Weights of a small mixture-of-experts language model, trained from scratch on English Wikipedia.
Size: 10 layers, width 128, vocabulary 16384.
Experts: 176 SwiGLU neurons an expert, a softmax router.
Below are experts of layer 6 (counted from 0) of a mixture-of-experts language model. Rows are named router (the router's row for the expert), gate (a neuron's input weights, with its number), up (a neuron's input weights, with its number) and show model dimensions 0-127. Each number is 128 + 32 x the weight over its row's rms, rounded and kept within 0 to 255. Numbers have three digits each.
After each expert's rows: a language model's description of what the expert responds to. This comes from a sample of Wikipedia text that the model never trained on.

# expert 8
router:113138110089094195124161135138132144161069194085104122137141102167168129130123114110167150065150126126129127086118137141065133125201058187150099154124136104069131109167125168140179117120185123144088135214126103187097100142146115105162097113097090134141180159078141126196109103126181090200128129110156106165114115133131127069137127152129075116124154126174145173171132121127126099081151
gate1:167096180104143135102051086103194072143201204164158131134114172129143137175132055099115172113172151149142160093062123109083163114142149120137142141120058134137159085159197122153161122081146060144141126152133158141155176119160137104137163140096067116115144178123124147105172091121162146112107108127156129116105117132123131158170078128121106183164070110108144096140152085112109091120124
up1:098100114201143128141163112144135133140123109170142051121070100103117130121110198147116100126101128141105124130169133149154119165134130118170170098168122146159135132155078134108128089095102134112152183224172111152113083132146100091159130139164139174089126132136088116098055098152101146140085107178141172209165199156129114166106122173122139099146067088061087122101112114102138132124190
gate2:163127138103116166110113138158086109193121186075171150134136154099117126067040177144129104123131132106115136157150139149107141122105118126184137129122122092111179129175110161125128096134143222128173116123136117192142151073129143116144152143083073148095117204183064105073121114161200091091140163105156135136168108111098098101194130152117098138137146109135066124119124197106140162132145
up2:190077094106109161166129145166162130087090121115130114161124152137141148108140127159192101146150104150160144151147203143124146141121125160062125070149117124171115054140165109152082131106131147127102111097143165204161135124095160123140142196152135152127109136143134117125110113090180144157110160089133066119099082171086154089129133128200073038119058112052124092139130142107131150105092
gate3:159098098180088166093145150159106103118083125144190166134101107131123135116131125150117152053134142133159145189162101076137133086145087161075082186140135168120130059129148125132139175067149078189175121183144138120132188136071090069154125150117186075076134126120126145149147100127127137131134190185119105154160157081176142100119143094155072155114172103116098116121154152096155161139124
up3:137125093105177130084168065164133097102126131126125165123120122151200135151120153145154150098106104165136177095180136075115162142123097093129059137121189120155100120072121116227124113115102155140086156136131121149170137113082155147119136120145152148115077139137025119163154161149122119201176138154067108137080100161176149173133154087160176152075115168130122128128149171109104096161142
gate4:111129167166108088132106145097151113152069162097080143147143096214118145132101153189081155157179076106145138093108171168104149108134052149107181087095122155109120108135167161125172112069177150119144115135184119135102156128120127102139150177153110174107124147164126132121123193092124182165160148164112124123106138124099214051140129133113126088118105189129119088188105100164117112172121
up4:097165153110148157129115114127183097171149121112103153166097124153087140091108153106053147137190095145098100033124121148099086147099142104134121107157142069119119074114149128147151103144156092105139112128134138156104144170129120130144142156133167158116109149191140142162151160159131146157172132121045147159132122104137191061162086118104071094133069107057156164181143144216127091146167
Description: Single capital letters or onsets starting a word, usually surnames in tables or lists, such as B, L, Gl, Sp.

# expert 5
router:186085140136108068162118095131119096132074186124116086138188114127187133114115111133114085148124103139141168202121117074119111129131129123120124181184145148125100106133166150099157102083098133068102064193116140103178108122143102129087108069106094172131115167138143078153118134145128154133090068122153089141108104193157191090053133127153070157110119107077096117098114110142116133081085
gate1:074121085124084112058123079078104174143109108108164120148153143165159160112146079127123159156151115152131109178106171134089087098119209114113093165064149093119126125154131183148202192148133062110148094089175158140116141142090096154149149091090134084137148148147121104187124098145126140162146082083154088180123143175177157129091117133158109093136161155111112144163118074097176099144105
up1:141171113130166159137102216149144109112169159139147142140128093084118130122157100120137162105183212115166157106147073117105144178125089126155168134121111139150130137081173095102102089127085152148136104120077118124149150161183179100169080120160083142062136126085101113074146131105078142103117143187102129110115088105096118061174147136066164162135088071120129070094162178094100115106128
gate2:136104134151158131139153081137107153070167177112162114122172119178145152136111129157139143128135087148140085122180115120118086075145107158098135179149105148155146151153146112085230162089118156090098126081139092156117117155121125171101123088164176160198088184055126123094097094118145163090127089142148130145089120151133148142088100098119114176095199097059130092173138137090178120186152
up2:151174103177154108148131124097121150133181077134133036095108179106123168126104191128139149094107081114079077142155085080180142095168112089133111092130166186094089143141137094089189170047095105091094095084126092111087155132133118144135163183149122160129169128076129150183104114104160149183122077142122096146143084151119126141122133129162112085056133127087155117148123110120154120113153
gate3:105162130144143154160091130113101102084137177151094151123121131139133122134066120145070104116092124100127198146148168093142151140114052097138105095175095129122149125145161119119161149014073104111131131200081099092128185146119100103117149069118133142130080150104144140147085080148129217069152149139118109152093123134096138096094102117193079150105143115140098055161122119100135088108135
up3:158101125135116102168116110156148131137069132101133240166109144097126137140193104139149090159157172183194093096120082111108130134110116118094147159109114192109156070106121139183119132140171169127083107137132119102152124099163157130158101198128087136173108094128077146116178178137102107140176132194118180085120117112171130106132153152098093074125074090136157137140144148193081133156150
gate4:144078061106173116173134172112106164087044125127177127121062117134137083130164109081178133119194117128127129120117100127104086175115115061090128119154099119101110119130128139084128148113068135152161095161105108148080119194111137112150102139178133197151123109083200070102101123108097124148064111186131096150101142095147142169133111069083153183154112100172139131119121146166119141148110
up4:166204157100126199114160082136082066213201163137095109138162122171109133177076177182184170159047103101144130100132148114135104128179123099131139156183086164141147127126132153141118091113144087103157188134166163092150140099116114078105140106127112081121119109103126145133149097151135112068192156081125113134131122145141091118096110176123154137128106144097139105153101100078124104118165
Description: Later pieces of acronyms and institution names, such as the final letter of NSSF or UCSB, and words like Institute, Force, Railway.

# expert 9
router:078147098144140145089121153152145114150099142063095153132180126158101097138129155118115182152101137152140145123176162127127100162197124108063103129097154078094134125171141185152175148101075127114124152105160132165121160105144182156151186165150120154193156082178082151152172104133062153095150151097131192052107140175130133164105066138139082139107107176145123097154147134128185146166106
gate0:104123146167086184104172118110136096099124095083101123210126137105118074146056121096131164222134144158126101136130122118095177101124066109129144087116158174090152157174144076174134114134132115142120066127081109116141088100180084077116152141080119166135098092153109112111149130198151112104146146099129170139058103109198151144154101130112079130178129154140097121092077141169136153112129
up0:126101159169111152174137129116211108120119134157221120168073062118132176103088111056159148193125173156099127161131104147126140125158110138135137144113100156136152133091111163159126139113170147092114127165059091174140119087115106136115107153121104155122082102129109074108066169163068096148145110099122084193165135092169173137134056134110105153144112124116062114131091100158101149162122
gate1:141119131070066051131111123159078124139084187115122173124158070163080043133134198070147100126100159150164119141121093147102144083189101150053107079096153149129124125152149124160203141100122123123134189126121118129145087169177115124151146079112095113127093086114137091125179132162154063168115118127111147129153137159171164130124109169123150130138107127081084110153103122077126148099152
up1:146139123059100126091142118075144114124137171094147133107126143164112073117156129142110139082068139156103095174150167127136120098152075182108069099126140180157108142176127107056151079179117108112115117085169171160150149186137150126168128111146160081084092098197075127117154092145158162157143145134112105139057087130189104074118099151123080089074149096111142099123100174143146089163115
gate2:132073126119141110095073130189137112162164139074109175128146135117151104156118156113069087154083112080104136107130147150112151111130141069068166041089121108122189120124132152129118139131148078132092142102235144093075109123105077069151100159145116159134070113145101177116130112142135121131158119165099175150112123154186140079125092149144153074133176117125054128170127159112126104175141
up2:143179100113143158141131094168094115109120094165097126175112130136169112113139176086180103139117170161104197124093145130140134161169107102085123073128135095156117066092124057081086165178167122132113136159167148169107113176131158179111118097132171132157109168096082093109155160076147189136133130126153159149153123129096144170135053058108100086102163157197124106085157110141132077127088
gate3:102150155087104177128112191111130150090102137148128148105164127110148119165093144118085148117062132169137140117122117112099127164131100121105148139113069089100165127094234159147079128164106116120093135085173111099129113137099161047038184122122070109162118103117149106121158161115130107133122069112144156149107093136124194124108118093112132104165133151152180136177097148181039160150093
up3:068127123087094152092115173128127084110141150094145151110118095165146136156148109177103126123109135127094136135121110136111125144086098118127089201085101092093131166138142199142072158138196148091087116132163136039107083167078158083073117111124096117190140158139134138112090190145131080085171116111153161135112091166115197120141121116140081161160093132145122137157113117226081136117104
Description: Field labels and bullets in infobox-style lists, such as Date of birth, Coordinates:, Preceded by, Succeeded by, Position:, Total:.

# expert 19
router:117178109145161109114143171074200092087071148164119085154125088124139156140133104118077148122098148141053124180112110163154103194069147141168091107158148094163081170102072155077152130097122112116192106078157106124095130153133082105101101127107150126183128115150139142121118179108137110142137135133067108139089083160113075135096168125120131217135147097108153100097157193103128121097160
gate1:107148128059137036181134143119091131154200166148156142118127124150060100118136125140121069145079134158063132151128140128106167126104118137155085136160184109172132141119129076136090212101087168132130091110155073171115114113072119139096052085101137090138133162143074134115107091136098108147112098123151099105142102060137083148083153164128086085181121139121124145084153133152133162091129
up1:086161149163136062134124123106109130102111127137115133100114106118129143082107076139126111112182102170113198099116108088192122134138135203117130133135117097106182170169218120091112132165161171092127137154216118126141194119096099145085097147131103165115097103150096087135111102128144165154135136151095076153091118149121088124114159137113132063092133163109138141144127088082137052197193
gate2:105084120081076173174100122141144108128130124143128107119173131192104152144191179076126158128075126104105164136167127146115116115091155133157147157107197051135153070132119171168115152161130140137081082097147098129067169097141113152134098126167161100130149081060138134145136121187194112158057157100141127128102171115138139165147164165127087152126140102164178083179108114101095140119185
up2:101096106134069121167089112175111073037121112129138132107137068136113111131139168056100126084133101119158114092204116113136125082054205102172166183151165098119185111114108147164135132106146106152128156166137150133151168110119093126108131108136117101126117141132138127090139167210151138161105158106103134198116153075107119091147192155147092141156124118202190092144121120119122128145112
gate3:109125140100137059142044096120129117148131173124108110130164064161097155108100161161085123141112103114118132157158114149116160191044078092129107100147113112169069099096151103100149074070099124117135094098145116138109154138125122130102057119156175132121085064175121111079149099130069153111135185116157099127133061146116123191129180143084109186089130106149163168122133115109157099092148
up3:144157121071188135078100144120137098093100110105100070097118075084144114142146112114072087113130097134170154178168106117101088109112190154149123106160104096107063158157127159110167128074103086108155148132163182140114120102110153124083152147127083157089151118138038113097166168134109125095136131097133139150172163094167099128048128139119139194095136154158134123135157078047142091086138
gate4:114157099085084142196105182128139112078123128069189159178118099145088107147163109165138175186085168107169126118112104139096103099094192127102133124177110159129159185166099094181145170141132081096122131119154116160132129122124138094144072135099157168173180125110148105159141116080105119141090107139125072139198127077112149118081112094115142180110121136158146105120091204053142138133149
up4:135084117123164205056104053150098139148150128148086097104111054091096113077102152110144141095174141128083127136112115102125127178124103162172035130090127129120144117145143085077103144177081148148077170099103095159098133144109105174155145147150135106099112146106117144103103140149109138170171123147105153147104120162117141117134146136077054091120146159141104088156169127214202144148151
Description: Latin-like endings in biological names, such as -aceae, -idae, -ensis, -ium, and family or genus labels in species infoboxes.

# expert 26
router:158184125074077134124102091069137113124180125123161108078099139112136128170094137155168112097122073095128098175145110133157136136089092151130096168162159149167109117164146155077095153127107178163071129092109120115141114137138172113121093194104153110096190110118126129075135171114151140087154069124139071161103108068130115161118090158128092120138121143077073148194094215185136133087111
gate1:128106179094087170123147155174078093116185130090105187086143098149073117142072123187153093152136119096132135131096119106119181158201098141107133191135075136165159145126158167074178192147108143122116117147100141138117133123102123176144134125081091144173082090104143168143147158104119094148163134143126132087065097173131120123171131151162139141157145127040138077090112179148082151081127
up1:129168133065097134081140093096152176082120210138155119215088157129145184138140148179111155113157105165149149121101167170132115089082145148135135064130100160156142154114128120091046084136125143109094081166160152128167127183153140100114120157097166151119165180152155099097180141074106128118096137119108196144090122123123117152080127107142103181103145125099109129103192117076148087122093
gate2:105159110079038057144162113117164134107135125152118202104139130113119098158173105101159114155133087117149114154108158140096085126134094119162147141130141064160170127124149127099136116111101183154105141132205108112160110107041098115130131098139146155105109095109115135166095156185187108167068161134101141134127137126133152142169080123197107064201113121129114132092050112147073156144140
up2:118108182162091108092089100121102112122101087150128095125160100157118132105101099183090202117145175113064109140127134090210137130166144103144203154166160106126132117108127142189086069126117163134086120089071173131124133093125163161156159132139146146148150117148120133176124203124136101113207172158150135108112134143068074115080131158153121128145096152181120185162171148131083114170099
gate3:129149133163110091153103115110123068185113127121153073076141104147108190155153147092202109164156116121121104127169144084112159121128126121110174143096123078087153168064129210171166107123165180121109144141134116085131070137098174125133120168104173099144141159103112186170132135135086147119156151130048115119107113151165124180177129182060120129142210142124167113111083169141132151118125
up3:123092125142164164094159122127102233102137128137092163174070124126117096111040091139111105110076120138108123126087118140112142116119129111155094110187130204171109110144077085095120141147115056097121118105107148134155184126158130131146116086161120175079138103115134085092128127126210121140078075157192140174119134104079143119105184094158180115141076162144114118112125094123113136069122
gate4:125138134154124136193139088170114145182126166160153144104139168156096111088095103129119099226118113139120120091094116167148091150170163090128108117119125107152130100165128153128097101113087150180118146129183130199117080170090100091149149079093160176107110065087121090131194140072151172139179118103164072073109136161134112150091096131105145149131121099076120141138194162104098160189123
up4:082120109132082105143069121080112120129111141152108181146194127169117123144160100118162149178119139124061128126124174162161128164149133165189231108124175150136073103179123086098176131147111150197119058127163108115110133116107091129117132178112126099122106178147172136190121133146160176196159121122141143141119169071120132146147114104101068115093115157170151157163144085108119078146141
Description: Coordinating words and, but, while, or, plus commas ending list items or place names, joining clauses and lists.

# expert 17
router:151195085102146157082175173086081122158101148127117121158139095156096112178084113101129164170152117077137097135126091112127089109152112072131133114111136119132128123123105099119159177062126127108161152124143143171165075139032096078104143111092170117156175172076125138097107106183191125108128110236142119143148172105153120069153106135155153172108117161090095149090084123142127140133097
gate0:153093124085069169115171112134175146101147113110088078153171076109090141105100203165130034124104126149106126117153144146102079185165146112104130117134165134152188123078140162126135192077063142137118109178130116142142119111079092118107152146107136121108093155129090122179144153155141081138125122144200094112133181115134113150171089146127113149112170184141193166101145133152150100163060
up0:104095209168083110155091140122150078074135122128112131112114151047105086084131109135151116095116090114167050133180147123125087144159106172153141073119171169140134199134034146130134154135069114133119137120114127129127112081098146109130151112150069099158132145129126141149100102106081188168099150120137114054134107167148069161146125183088127145118166075087119136127093182153115105132130
gate1:160130161117145074152130115126169147119122203163126106145149146087118137130156133108139187213111176125081132169083135109164144136093133081129085141111171195175085101094135107157092125217127096118120103143097120117166202094073146185121147080188105121108150173146106129114176067107156175125167096165074119088102091093122153107116085126158113087123137142111132161120082153123144135137104
up1:141126120178086193161225095094104122081101088082127164161125166118137150041128112139093162170163090157151171127106114100166136129117079129101104147138160068162078127104092094132121173149138109129116064128064164120151126188128090096089113164099126137170114088137104108130155159147113145070192152135124157111102111120134104082187088144128115133136153159145072115135204116126143149118150
gate2:131190098130082143119149136116146100137125094145123095072126159148103099177106165157162076159116102129180144146173130086106123104095047161075165143127077102095124164139158092159199125129108128113068147111151156109104094099135126176136162099123140049107103118121099137123159091123176112107080151163090110102123153149203140136117130139022107147090147103119137174199137123131180132160158
up2:137185110168116134136187135165099130131044096134157127118094127156076089165101172127137116208108108175091170113180092106113112131143040100116114127102108090108099174166140080159128123150145166110046149142126166106113099124138138179124148103153142097136149121129132119111134033185211110110093134163106111091144166155152117172140179138086137119072149118176118164126137127126144150155123
gate3:151151115206051160159169107148117129121171162166103144147166095138088097190146153112128191158161149153122163147126165152130152116105146114142136134175110116141119136180113161098147113140105170142149123181137113076103177048116107197120193080124128089105148112121168181184122145092163103079101128122127162120190146139180088121175088102161113126096171175097150133114067142150095139114158
up3:103159138108146155090108138150152099111119097173130137165119192111154114154089088139105153132141129185107117113098101152175117102050151090138103156149181068113047115182130080132095152092067133133158167090124110153170158152141159184161041134103126123088133094165083173106162098054120139114142116119115110133108092139118162136084197071135164104113143164143139126167173110097176151113135
Description: Middle or ending pieces of personal and place names, often Spanish or Portuguese with accents, such as Maureen, Oliveira, Casual.

# expert 4
router:154152099115093113142074110151152114151106221166094156116093148102148133101178129147145079110087125149175205167175135097131111108170160157190121125101132137117135207103104086129150142167115075063154152175112171111098167140160109127141149127063118139143156125082164113095163110133123136124125129137067167114137092142134142089135071168105094179113123144139141163181089106068153160060142
gate0:146115048133114119123088187132100133163126072113128087085137125164144112118128151164109112094123111133106165190175148071070119096113121148146128115149066114132136115113157097162221163103167100166112135143163104102102147135103124152154130123111156160144097149176184099093056133107140126152183141060144125133159135181107084121114118120169065093050099170186087097191138123119131143133128
up0:110157073141113157153060200153122084180104065143163143154076142107128146162152101138094091116214162173178157175135133115093113070149113116118122155100041139143081120113125138171140090107135068133141135088106057100117162101145132116109111127148101147114103131083099111135085175132109141080109111122160144176126125095136111160085076190150101082079117148139093175176148116122142148136119
gate1:092146131210140106152145114079135177127137154169105127117161073099052132158123172151179128108172148117147158122153160145035106096108164094092131120150094175143108075114038128132076100115105087145136155177138144133117129074082133096094121136070086093164162156143151121126112090092106151161150137074126090154090101139161049134100134122135108127124137126068161122153126083175137094131136
up1:108108076169148110132132155052115189130133148113071127139146124111041126165120136153197096140149143125165119140154150155103123137144179071091116153127120112143061108117058137173089113132123109153170127173154126089099083097068130119090150147079101082191158124122165138118134098138118151168152129068109115122128161134153079122098068156137121111104113144057166116136110076182064095154097
gate2:078139145129124096177162092134153142083097186142130140068149139119184162142159134156106063129146124142137180153158124149153130088167120119113112093167159143107103139192107182154152122102101094061136082143087118138122163158102096171119141097126098161106102141160102079128059133107121144087172077085073129137080082135102176071089118128113069113150122175096091090145177119089199136163139
up2:079134136152047087132136100091149141062097144131102134088168108148175129138146147159103060125166105151138135090173080163150086079156112148137105095156120132074148134160153123176185122096132135101113072154045129091082183120135091161146118074128131135082137122124147066106071146142125156109161067086119117153113164107110164093071161123120112128174161152068135118113148124099192133159109
gate3:148145081187078116201121114128126164132106156047172096160151055135141110124120107134115199119150072083181156154128172108144108154091156070125191164120128146151172145116088154147072052155153153163123080109145113154121111138104101112096110089160112114084170169103104137199154143097162118091132170158115100095150106149117123160128146145091155116204125100123141101136136102127100102176112
up3:094178090137164063216186139152148166068089169099130086149138096129135138147189152134130149158125086069104117149106132133118104125150114132068150169182150104099135089092138098135153081129150127132097138123171133144121146182180136110134147150163148093073067163119134136191121099145136135100170132131128124128124034177183158106083106093137120133122156104091135117166089116114084055154118
Description: Opening parentheses or brackets after names, often fused with a letter or year, as in " (S", " (born", " (18"; also line-start table pipes.

# expert 29
router:075120152113107184083127105164132101085113106190094123090118112122122116100131096131149158116130163154146121144134147189167185067110098104111194134126101140151179104095137121083136104081128107106066042112191097169169149135119092113149149103175121141109103128145129160162109220169139130155098102086100167149144195098119142121146130109148070163121206144132137102159110108098064160136118
gate1:085094099125165150177115185122178123142172166115188144099125182164116094165160073108091130125110096127156113139122049176109133087154136105115137099158145120107197094127113137093136125114140110170105070106119148116134149121085087115101145117132125140117125097106101167147112191087078148131107093167107163131116110146136183086067070010126100110138116130118117160167108070163120160098077
up1:146222169157078119113162131142122176154133058154136082147147161129091130162078120115140158097126103083128116138087186068121083134112160131074045144136171117120133203117145179138144138110115143128051125134112129160160086143139143177125130136176103106069124086103091114174079073107103170128135143168176109087178128116138143104177108131150077148125118079159115145111117125122096169122154
gate2:163126152113164081139108144134100155154062156154175119076066069136162065117141133145092126125125121116168133089108135193143106119124139087078156117105133198119140123183076121161135095121057093116139091126083116168165140092101095070095095133150136133130137174139132146131164151115126072108163192115112175179137171195126167087094176110129181113135151182172154137180099128144093127156140
up2:156117128055125138147179146108103089106103133141145158178135180127120139205144153123221120150142107103129152145158147139157172166119113123087113121162166103094116074113109073144073091125103124157109150089091106121119101130079137201139116098113160164165147134161066116127113093112093140153156035151100139142126149137083050158138174134087147123103188099097160094078167089145109140137095
gate3:158153164128154072162145093104159114118154173161123132084202127162139123156087094133149152062070111202089065184128165167112145166077180155104127141083151145101109124151118148136133152133124142158099128108174105150186144112120136130093100181081094140084114185096140143103149100155190103126107145083102100162195072142138152139089122081106085184131133123104183130129108135119087171143146
up3:150168111098124148193156122097128101132127118130161127051169094107114120102082099127133160135113087163138132144081132107097180171114099084145115117126113107051168177135130137150100145096152124151104121083093133137178113146107122162114080106137119220144093174086131103081128096161198142174078143066153163171191163128174128103106136068086057114117097139111115114123093118112083170132163
gate4:127120157157032160134167173131108116087094078107150087151144139104107075161116116095096133147174116185143153132164121112126116102089123138094130130109102182091123092151173219140170107147088136079132074065161180130123160117126098172116150082130145166116085115100168042155120123138107084157149089113148165111144107140123126151142107137111117154116124150131062126181205063122087131113125
up4:104132085132120118166121181106098154156184109104097155114151101142164145080110095157154160154134158089197139108125087157146112147110100172182155119096156061115117109124067109171117117052145124165101147142111102067092141165121162122122113176118084120130153140149110177096145120114151188083162194098082144123157165192115093081143166159155173038165130117074161152139105147146121134156137
Description: Short inner word pieces like er, on, in, an, after a first consonant, in words such as Reconstruction, inconclusive, consolidation.

# expert 10
router:173167145147107190154136131134183133099147169123192142099113133109108167090140067151140131075098100101111099137168080155159092129078154171127113141155128124078150116143146120089093122137154158142101078140059152091116090112159149081139158180130140109106200066190142071119168131130089180115103110136083067125135104071087125113094082147104116078160109170086107115127097130090103173159160
gate1:126146097140094155175114175105160139103140158087108117067169143154176130123104133152153104134093163131163136132131163144166187124061143103097165138165056136118183074067074136132125117103189071095142114098150110128094103134105104171070101138113160071102137133125122102183078151146104102132031136064133158133131154142128126105066175089124090131086124147156172136132087135129154076148128
up1:104138098136140135111103159110143097151148117148133131109172128148138098172100115054138128095096176138121115109161073140154138105143118106099116067126132139146078171126150174105181161066168105125098173137128160104127074136150114140046115130081191124147188138099139166082100122063096155169121127168080130076127119066094203154126125127111103141153132125113154176144166134140062191205110
gate2:096111146137146169102077156126106087151066112114155125088123081164113143090152194172098161180084138156153101194105061118120142179097133119162169122151152096171162128096153171125172120121134093141113084102129080127135119119149124159110125119126135113185117113154143082078199134071110125109175085077110048124150128106067063138140129147082149129086105087085154100097105083153149133120166
up2:115133088119116098149114059143122204171126149167150113111173107151172118092098103068171084059152142093130099120118182166087144171189092194109138117101127144103166128174157135085062123116059191144112164164097187094134117161121127082111127132146117138059113175154170134129104155124123113137144177114130136137103133148136152114120131080179120137144139179155117180164113183121075137093118
gate3:154147185117096127141104191116110132148081073168119119138150117184074100200233095129132136113149150141090150157153129100079144122141135157134123245180133152108122106102127119167073114160139108152103106091125134091195107137137162113085142111127077152176179115130121138138155128133131147077083095086100114160142132097114186102146084128165162120153087152151123101080130090133130105147175
up3:116072094186156089111194064096061130099143095125178088112091147143200114104116163082138115136166173138146102085040108153127111068134110083117135094094142130130115144178090161149123072124155161045147129143121126127115088143141121137146124137129138109115118199123121131157123141183140125121121123157123124122170195081093088108156184124155180093174133104165135171131144096125103100154078
gate4:141079127098106129124120151116096132170132154098161155137118109055128192131144129112114144065129182190110106189118150087174134056079148106161134123061113082148179124101143101189151132131188153143108119114116124071126108137100144124117061081122135116122149158073184142080080104106166123149118038105151180163086118140134172112125120167111093167166102117101133154096081162093116145132134
up4:148110126161120170123115141150130183132189110154101117139120117101135152123103138155162129077115115153158122168120197124106114065137151085152125149031106093195140133122116079160156156105169112157117143079097171094140076124118087144052116108159106168180128140121122136140118143098127131152122080097100136159173098087114219153115073183098144198120109074090159127137109102103088166134179
Description: Subordinating conjunctions and clause breaks that open a new clause, such as as, when, because, since, until, however, and semicolons.

# expert 15
router:128103104173121117127089188101108115132066069082107094138120198091060149093124124125108169123080194177106116149150201152162143162166139080167070112103134075151132122171151088181117115127111157147104106102130102134106161140163091132106096105174110132152096118066096131181135109144111161107186151168132112129105163120099117122068161150127076161083179134116107080124136131091151153188115
gate1:159108166172152213139113169175114162131079110127167148130087118096088086163161121150105196161165133171080111114136166103195134137111089127127131137138122128165101126158110109146082139135161063104156165148140143076133089127138134146176110085132112107091177103141133104072147101153164140090139118174052082084080066148143095155091174126095143158076078128121119105180113117102121173169141
up1:142183166143152156105134152149106121158174116059133086110108090085126084144085155085211127137067117123154105191147146111088093152185129143112135120132135204126072156189082126059166114120090142112119101142109147106140158152143106140139150119109047193124078064100094130169124121093142103116095065142161107094114127138058101153152134166174137093158136124152114098104143146111143120126161
gate2:140137129107105127108117115121161090117121146095125085125106072115083147098051119122143102123158126122100143181029125099157207090116137154103079138134149116160123121163101080058116076146099036134078097150144137105107110144120141137092165189138092097137137110099088164149105150126096156158118117110145170181088064195090127134075149163115166127159119146136129118112116109126206155104093
up2:122134085118142172117110155162102130189145157138173190127112107115156107106095119163150152103099098115130120087150128104119136146076120121103132161111121050152140139128096191105133164165204047087144115105113160137141094099131106143100124143101140064143168186120116128157136098098212139103080189089115106100085156126163078125119135097186154101123124095093106115187051158134175180155132
gate3:133089110094117186137101107087184093120128097127147159148142120083135097063147069099106154160151191138127147108095113116162119115108116157161156088101126118108184130183103109126205182125156105162113190187110155135152161148174096129134142140138169143131068112085115089113079126134102183184189119126066096063142112148097134140104175138075129072078101172138105145162131121152149139088115
up3:124110101131151132117141119124101076139134100167175124109116108101095111093156138104033128092122222055144118093132124106182086143118117194148145137155103141165141121182111084111156124101145150198121140116113141132139131138151128134140111131101114137122066140092094053093098164106138206205149119129060083108190142142143106157122147098116060093129150121127153167083141088098129155165094
gate4:075117152153143060113135159167073148091124169141093208099099097142084140167121106109059094127121180120112154188132141111195153172107180119183101119130114092129137102087140103126109087107104119170099119149229091179142115172168183112099147133103098142138104120108098124134103119124073090177126118086140101171146102148163166095140087142122112175117180098091131077127097115107126101143145
up4:086132137115114087142127198172057122126137180112130190066116060149128141129161140131124158170109179162108135162114135099172156132126098126173060137165083104128143168114123121120100127105087122190082148188133146136152136142173226159132143099145113135092097170093093090132139142144059088150078136065109102142164118138091138115098122179131136127129164083182128130141072104153161151144153
Description: Plural endings and noun suffix pieces such as s, ers, ations, ings, and headings like See also and Medalists.